From a checkpoint of a small mixture-of-experts model trained on Wikipedia: 10 layers.
Below are experts of layer 4 (counted from 0) of a mixture-of-experts language model. Rows are named router (the router's row for the expert), down (a neuron's output weights, with its number) and show model dimensions 0-111. Each number is 128 + 24 x the weight over its row's rms, rounded and kept within 0 to 255. Numbers have three digits each.
After each expert's rows: "comes before" lists some tokens at least twice as common just after its tokens as in all text. This comes from a sample of Wikipedia text that the model never trained on. Tokens count by the router's weight.

# expert 34
router:097092161107142091128127094136110119181114122126053126108127093209115119162086119066137127189122134091097097138143125177126097131141144109132117148149126117113141140155132098133140167148127163096111110111116096148117144116149145137136109119133111116124071127119127113169180118116116134098167158103162070101124154134138107109121100118164
down0:079165122149135147116145128140086140124116148115116131125112193155107131109137138099128151133129145116129135087141162182134127077101111156134132151144150121151159092168177152090121137142125157102130121160112113133109124107156159131150119129103127109100116149145167110105145120156073111151153178088135161135145191153146145140103100151125
down1:075140143126160084155163124137107099099127113116132159119121069085141137147135129140153073138075151082134173108094130110117113168142136110145136129136111136147082105098145110118115097129148113096130112136163105143107099137058136095091134144126142161109109091131110148171113119124114167153192123080085136133132138144095099095136125157121
down2:114135118117149121112140136146107132096115126115153126129159110107114105102058132106093137149109174149177106096142113115103161113124137109141166121127130111102071170150155116130145174102119083119098111136172141109144107128147173102141188123116105155091131134147152125118091124105101127088115154125123177125120073113118108117140131101112
comes before: " ", "–", ")", ":", " S", " –"

# expert 21
router:109117121144135117086139111183121141128134132136065134133137125114136157098099085129116122168130120185146120153114125114140141099144137134141150093094113099054156141160146147145121151140136166164101121092138147148167160136100125112118119113110121096129111106104146182131078132136120136139121128144131101129119123135135166137120143086108
down1:105096133153154142140125161155132122086084067130135147130121094145162133093142132085131089102108109129125172113120118149156160154147162123121101132118112096110126154117137112138097136095166136116159107129138109136118139187135120114159087121150102148077115121166086125151100091097122150121105117135119158128162108135099085109146149174125
down2:105120124135146120109138146159126160174116143099169141135129131096141130132085132111089135140119103083139142104168114145148097078151100085154163145127127136132095139149149122128124145127118110085145102159184131136115122127108096102106083142140122122184174135159148129100109122115120093071127179142110133135130095135083077110112121135160
down3:143143118126088113156148167096166136134147133155135106164121111160096106137121108125059156131147165160127125121127128100177148120141142135195127075089120116141126136130123123085110159096123167143101151182134145168096112117139121107101146130142189144114137141110125109140145135174174139100116096164110108115133123137143153130093144129160
comes before: " to", " of", ",", " in", " by", " and"

# expert 0
router:130178175141130124140132157114131142115082129147151115124141124148132148115141134091107113165099122180132157100137132206140113105148152129134130169144144151107145071129114127129128119119129086154093148107133126175149113140127145121131132137110143091137155177140122144149184113138127139147139146165129102121124125130169107131147124152116
down1:087088161163123146143124156134124164124101066153128134158145096151166125076109101130137142143116140106115133116114097168119106134162110115152107143126157110127156092113135126145121091136131126153125149170126139107139138128127099102113097126158124091114110087166154140105084096104116173098122153132123139097146105151134106091125157121112
down2:127133166134100128132094172151076133144142128104109103126157151132145100141114087102058122153117134121149176143146150133114147118103085106135129124131109140141112115148138112152142151079095069088147086104159147108134094145148124121141133171144100104139160118127137141120139081115113117136087154135105145102153111106101099113116146124133
down3:156147136128128126119159159115126115102135120133141117151124099115081130164113137147098086119161150122111063136118127140118117144205186096154132079128109148124115106143110164084115126159165124154095109134144132141123150142136140083095135125118149108082152132114129148122149144147136117116105133138064128094139124111139129173108171114112
comes before: " ", "\n", "/", ")", " MPC", " ±"

# expert 54
router:126164145117124135142121140114137136150145090113158128119158128139112148080116131129141132160138128142110094167133159188129118118129082102113131171141138123152140145123142104126144131118118114101120137106117115194127132148190131140120133145142133095143104116141139161136111110130119138120122104085158143117125142124169110158173206082128
down0:106115137147098079125112116126122157122141113120118102098084140111070078169166092109127169123122151112117125097118157120127144072101096109108163132134129139118133102156159129097098128179146161112149117094115135152114145101089120113112089124153148119118078140189127122151106118140077124131120168122132143146151124136135129161091183107118
down1:121095078162145126131127171155120137121139075133134145122147124152165123149106100106170072148115135119106199129167131134134135183148102093158167118122143133160122119073149105091089124131155135149128126115165106118156140144147095146136074102150096157118115124144116140125114080105114136125123083158109165093149098137134107155148135153134
down2:137139115129139112065147142179110162159128119140120168129196136122134150088083115132071132106131127126161111148161145174128153124109109125137133152128114144134091124156126130154128165127090090119102127116137163137150107155127111094119125138109110100099159070139172139105148112149168120121106133120115151075140121118110138112145103070109
comes before: " of", "ing", "ed", " in", " to", "s"

# expert 11
router:129149109127116121148102136124135122137127142140033119118152137119138112202110123156116130118122109164102143134157126167154125120099095131139160122127131129154107147124103131111136138125136094117142120147130117144109138126108128121120084125124136110125089138092121163139097094129127106045120124112123166123108154155117112127079121086151
down1:099110143120157097104176126154082142099110115117196142131104088132135122122132126107142081092044071125125147114122112148108118117156092100153156158129153118115136119116164135131130093170111117114149083133149141145126122158135108107108124126148139129101123122160118166139116115114094118172129126069120112109131109150133101134086125153093
down2:135116123137157117115114160168089111162141120135151105121139119132120144128065110126121136117120121117176111127129095128117174095132134086121151101101147128185128121157168106147121140123152141095157105133159178138110131138147151100133124137139085092131130115164140155155127107097145094132137133132140157120129089126110127133168101140115
down3:116140094123117126131141175159169153081120110149117149147130098150089093123095138108119122096116186133173118125145137110156110106134109145138109071120120096090117147096129114140151105126143136138132137144122108124140122118156129140117117137101154139113114129113113115134178119149111111156136116142108094145141126113146118112116141139170
comes before: "5", "6", "4", "7", " of", "8"

# expert 58
router:112131130130155142112142100162126146106131161089129107130115125153096125165124115157128112158139131146124155105140143169116151188116128099120095130143107119187135082126139129143122137152143122021125125204113140128115112137116116116168130082129133142130136125109136168108178112115130144129129119140113129122111122119137168147139122157124
down1:103136128165137075145152136143103140163132089140152144123160128145135085158159110090179099097086126117124162153146112082118151164123140134127133126156160115134150148134138136114120108124152145127185084113120126108120130136142115115129101137128130111102093149145118138112059083117137156156105096123120138129094126124133130127150130159146
down2:125178150145129138100125118163088169152128099116185152161151156152157163110103142112064142140169107144135137120115138126119166117094149110131122139133141169115124117115128126125134139113110083148083131140147143144135103119125166143107116135133136143165132123162169168098096113107103098106115151130126184129143154077117118130126163123165
down3:112179115103114096097152115104162123125109124169170124132128091138109083143112166131149091139113151103141131158124140112130094103170144175169072094124118082185091149089153127118155103120114165133120168157129099133157137131159093116146090098143146138105153141093139129143147132116097108097115086139121126102094145078135133131134137103124
comes before: ",", " |", ".", ")", " (", " and"

# expert 59
router:129082131105128122118129125105103143091144135142136111134120096108146165110136132089125157174195135115126140123145071134119141134159147111116137165078117124196129077122129106124098115138137158076111115111148118138147129129146151124139060097140119114115175129126120154111178086149123125113105130119138160112159116125118134075095139139131
down1:092102128141157113153149144165108127121109077126127151113104063115157177161150115140117078153095119128121175156106096127136149117167097079136141123129172102177152172120179080152131100150161135138143146135172132162142105112069104134118129111183124157130135159154104151144077131141154141152121122114118158117146123180136125144103152142129
down2:128127178111133107102126121170073159107103099125141143133141135159115120116089079145113125133142156152165129142127157092127148117119125128152158106109128095097106138139119086175132106083139127086124095129127153127103158134100141092093143130117119100155128106184124139114154119106139123128092146150163160126122140095094138137080123126110
down3:100149141130129098088119143118106156089166148124153162130137103177094135135107156120125099118120169110127090136080092096150129134145131157149133097116124142161121116144149162104172108103140138141141159167108153138147145097104111095091084102125150148126123130109116141118121120132117108129103112132159107125182113106106132126124140078139
comes before: " ", ":", " was", " is", " —", " also"

# expert 26
router:138114134117140142119132121127124142088131131109141153130114142119150122083110120097125156152164147116137143147116086145110116231144145170134123162133085134101088121138137131127125120124098084143095124090138024136160133135142122116130166113122133103119189103128122110155114114159142096128125132148132085141134176121092126143102110119131
down0:124164155123187140166164085104129129163125179151089139133117127086115114142118152099119147120141159148135104113161163153147140084077141103133122160174165149146129124071137137126124107150135121115146156118125096141139153133119136110114113128148093102162109117155098109112122139142122105104150148092111134136172124097109123103150181154105
down1:122108098145160110129158163136102143110106101122134185120170108108151097106158123160142079127107125094116126118135123119101136144168124160178095146122137112088110135154172149120116084150126134127145154115108134122131148122130106109132137138138133171104122115167135113142116101101124109164122085113097155081094111143096101143102156160168
down2:157161128167119157102128115169119147134129140087142130136100117093140124117112102078056121123159101126145129115138148122140152105123137085154104091145094152142105160091092150120147154084152094087171110108131164117156123157139183111122115100149116111140155091117143146153132129112141131166146135118139168125075090131087137179128084113126
comes before: "0", "–", ".", "5", "8", "6"

# expert 48
router:112106130170146109125117115156114132119146123126040144119123107121164137060139111130137058195153117210136134109108150166132139120105124077122147108139136130150151142139148114133139123128117110141137122122124118127118157142094133132156129104163125122122178111109125159124122127124125132119137126164149107114144113134130124078179170170144
down0:126130108115131097163119107142149146118108176120125175154098113118088087132116133125091125113113116113156097132158184100136134075148092165124111145156182138145145117127164114109090134172128158150129154137130151119156123110098133128163102131135152119141124106144157106151169110152072082122124136144144138099158098145091165141144127147103
down1:105094125150140100190144187152098110118095115153120134123151133164086113110132108174147111099137140095099144136139142163123130147164149087155166088106142142134127159128134095091079121129110160147138138093148109129174153114143126103154153139129120160108110140163110131142117136162142156113157119118118105118101116194111095133122151104121
down2:159113160157138120097134141157077145120120102163110146108139134086146148109088109107098115173118127134107145086127139117166141133102146130135106106101100129134104123109136126147158145111101128125158082101157178177092105129125146124111110118109106115182142137120141111129098126134122105143118135109094149124165124129115088160132125158104
comes before: ",", " (", " and", ".", "'", " was"

# expert 31
router:140131160077138129127125142121155127070144156104164142152125113117094123178128160109125142118141122092134117181163118117153124121120098126131126146111133174162118148138137116124123130125154125112120128177143160088103129146117136123139182143120125094124143125134131167156139117132111119139137127134128137134144191142152185118120118053139
down1:092117119150163116148118119125117134134107090118141126117130103122150102106130081113151100150093140141091151070160139153168168136146130118160114145142146125134107130157167072122105111135148121085106136092134172143165134129171111085110128155162097115097132139157086126086084110135123132146142089101108117116181100157135139146126137112132
down2:135161160133130123076121105193103143135129137134105153089166131080142122133114134144109087135118160125178119153145121103098130115095152106154115108135117119130085163137099128146165126121113085139158107133110149169131139139138103118158155116168094102151150108122120126151130162092136138138115138114066144098086097106111106174125113120104
down3:134124136117122100113132135166154118146124111116129136165142115110114145142112170121085112089110171107131111151135149110109076115106134125156140076137170116143129170106139117116140104129165164133118149142145159106130102119121140087110122111142162114125145118081146109114173104157119124142125114167130100145101149081141153167137160130164
comes before: " |", "0", "%", "5", " of", "3"

# expert 75
router:131161149164136121161140151130126114115098119127051155119146121151117079081142084138136070143210121155146125150132134171154104153116133119117136102100165134091122118131113124120117143139115212179117127102114139149133107115139133134114156138131116082144121104212119152134152149105137137130130110122097166121124122150146122129165153069160
down0:118138117108123120161128112132133099124167196115123112076157114163153083139155069080121159117129174141141074110102132149177132104128114144131148151108139130099100156135123134131101126176177134108131125111108096156120110127093120105130142131167130153161131135145155102101099119131100104108138124099116156145129107136127165103107098157116
down1:122093124139178141125107135126084138153141110124144145156176099093132160123151149113146110141082130122108154131135162134137153170147114111162114102133154127108115145142157143114106124124100113112142104119116131102171134136140079114120115118138126137116121139143121131172119089097139187109115145102108141075146125147110124084130103148098
down2:122141132146102141064105125165099155134093088117112127111148142144112142133059107104084114106130095143148161140149148149130171097130120125149152092091117123121100110155164116135134136127094097083116145084195120160124154113091113122098126124167126109103143141112130124135127147090132121144121130105126122098148111100082125140083156084140
comes before: " |", "ed", " the", "ing", " a", "ment"

# expert 69
router:121081097091110111114130127140118128086139117133058123128149181122178177122132136049115153143100093156125135145145092183121127107119111131154137112129133125128131096118134112119102130109143119051134125136143148092146110149150130104125120131131145087126091145116150166141104125172112131108124152115114157123115106131147179132092123062127
down0:099136155157115096161108128166139137102148131157135130125159133133119124147111147056129149161167143117089129098086132153120148089126102114122091127147139140139106104141153103106103093135179138134130141133147125118124118108149126095141143149129149115125068093126139149105142118116145096167110152092158149074142158169135144108103132123129
down1:096107147150155118136119176148080134107112073143160147102062142141173141139149127130150099151078085127122143108157120160152146148184126102122106145132133153155117078162142111093140118124135163133144102108177135113167175128113112116103144128115125159093091121130130126111087161124087127144136138104103128140182108144112114142179153161155
down2:112175163093155106116128138145102171150102125089134133121157112158120107145088131094086169160149105148151132129134143104111127116128133090107143135145145135101116113185145075159117179096131115126146112134174184151117102142132115103113141126124127146131156097120183152106120142110136129109135150148117163097130097132135082121073138086102
comes before: " |", "}", "′", "/", " (", ")"

# expert 22
router:124155114160116126151134136155131126122114101117151124102121146214128148124156084140123160103103111130133102115130106063141122111122104126141081205117126131091149127133110121123120141119155093149122114105160129115133148117171108125100099125112149129093050116081128099135174122127137123156133132108120131117137135135139125160118120146133
down1:122098145138141112136145141138127145096117098155159182162131076094148141176153127107141122143105123089140199091116066098140173154143125070152110142101162129155089141098152170133154129138179120137117149161130127138126121127104153114139141127179095112128151109156153167154099113116132168123119097130139137128146106146072148136121138173123
down2:118106143106151117089095126131108170107125090110127101159149108095116094145128137143091104178129109133120095128135141124108102113115090082133190124146128124167084130142131109120165140127120111122165117121143121104121113165126153108147151142121095147136149128167126123123128148093111089147130153141100121108156111111106096143103094122147
down3:142161133130107116142138161098116153151136120155136096150087118124135124110098139157100163092130195149080095120094151127159118120130122144120160108146106127146116151173149111117147128095151133162102140163135146137139157124130121139139170127116174105123114133124131130168167111171138102107139124163112104120125125101163106122148139105114
comes before: "0", "1", "The", "°", "e", "one"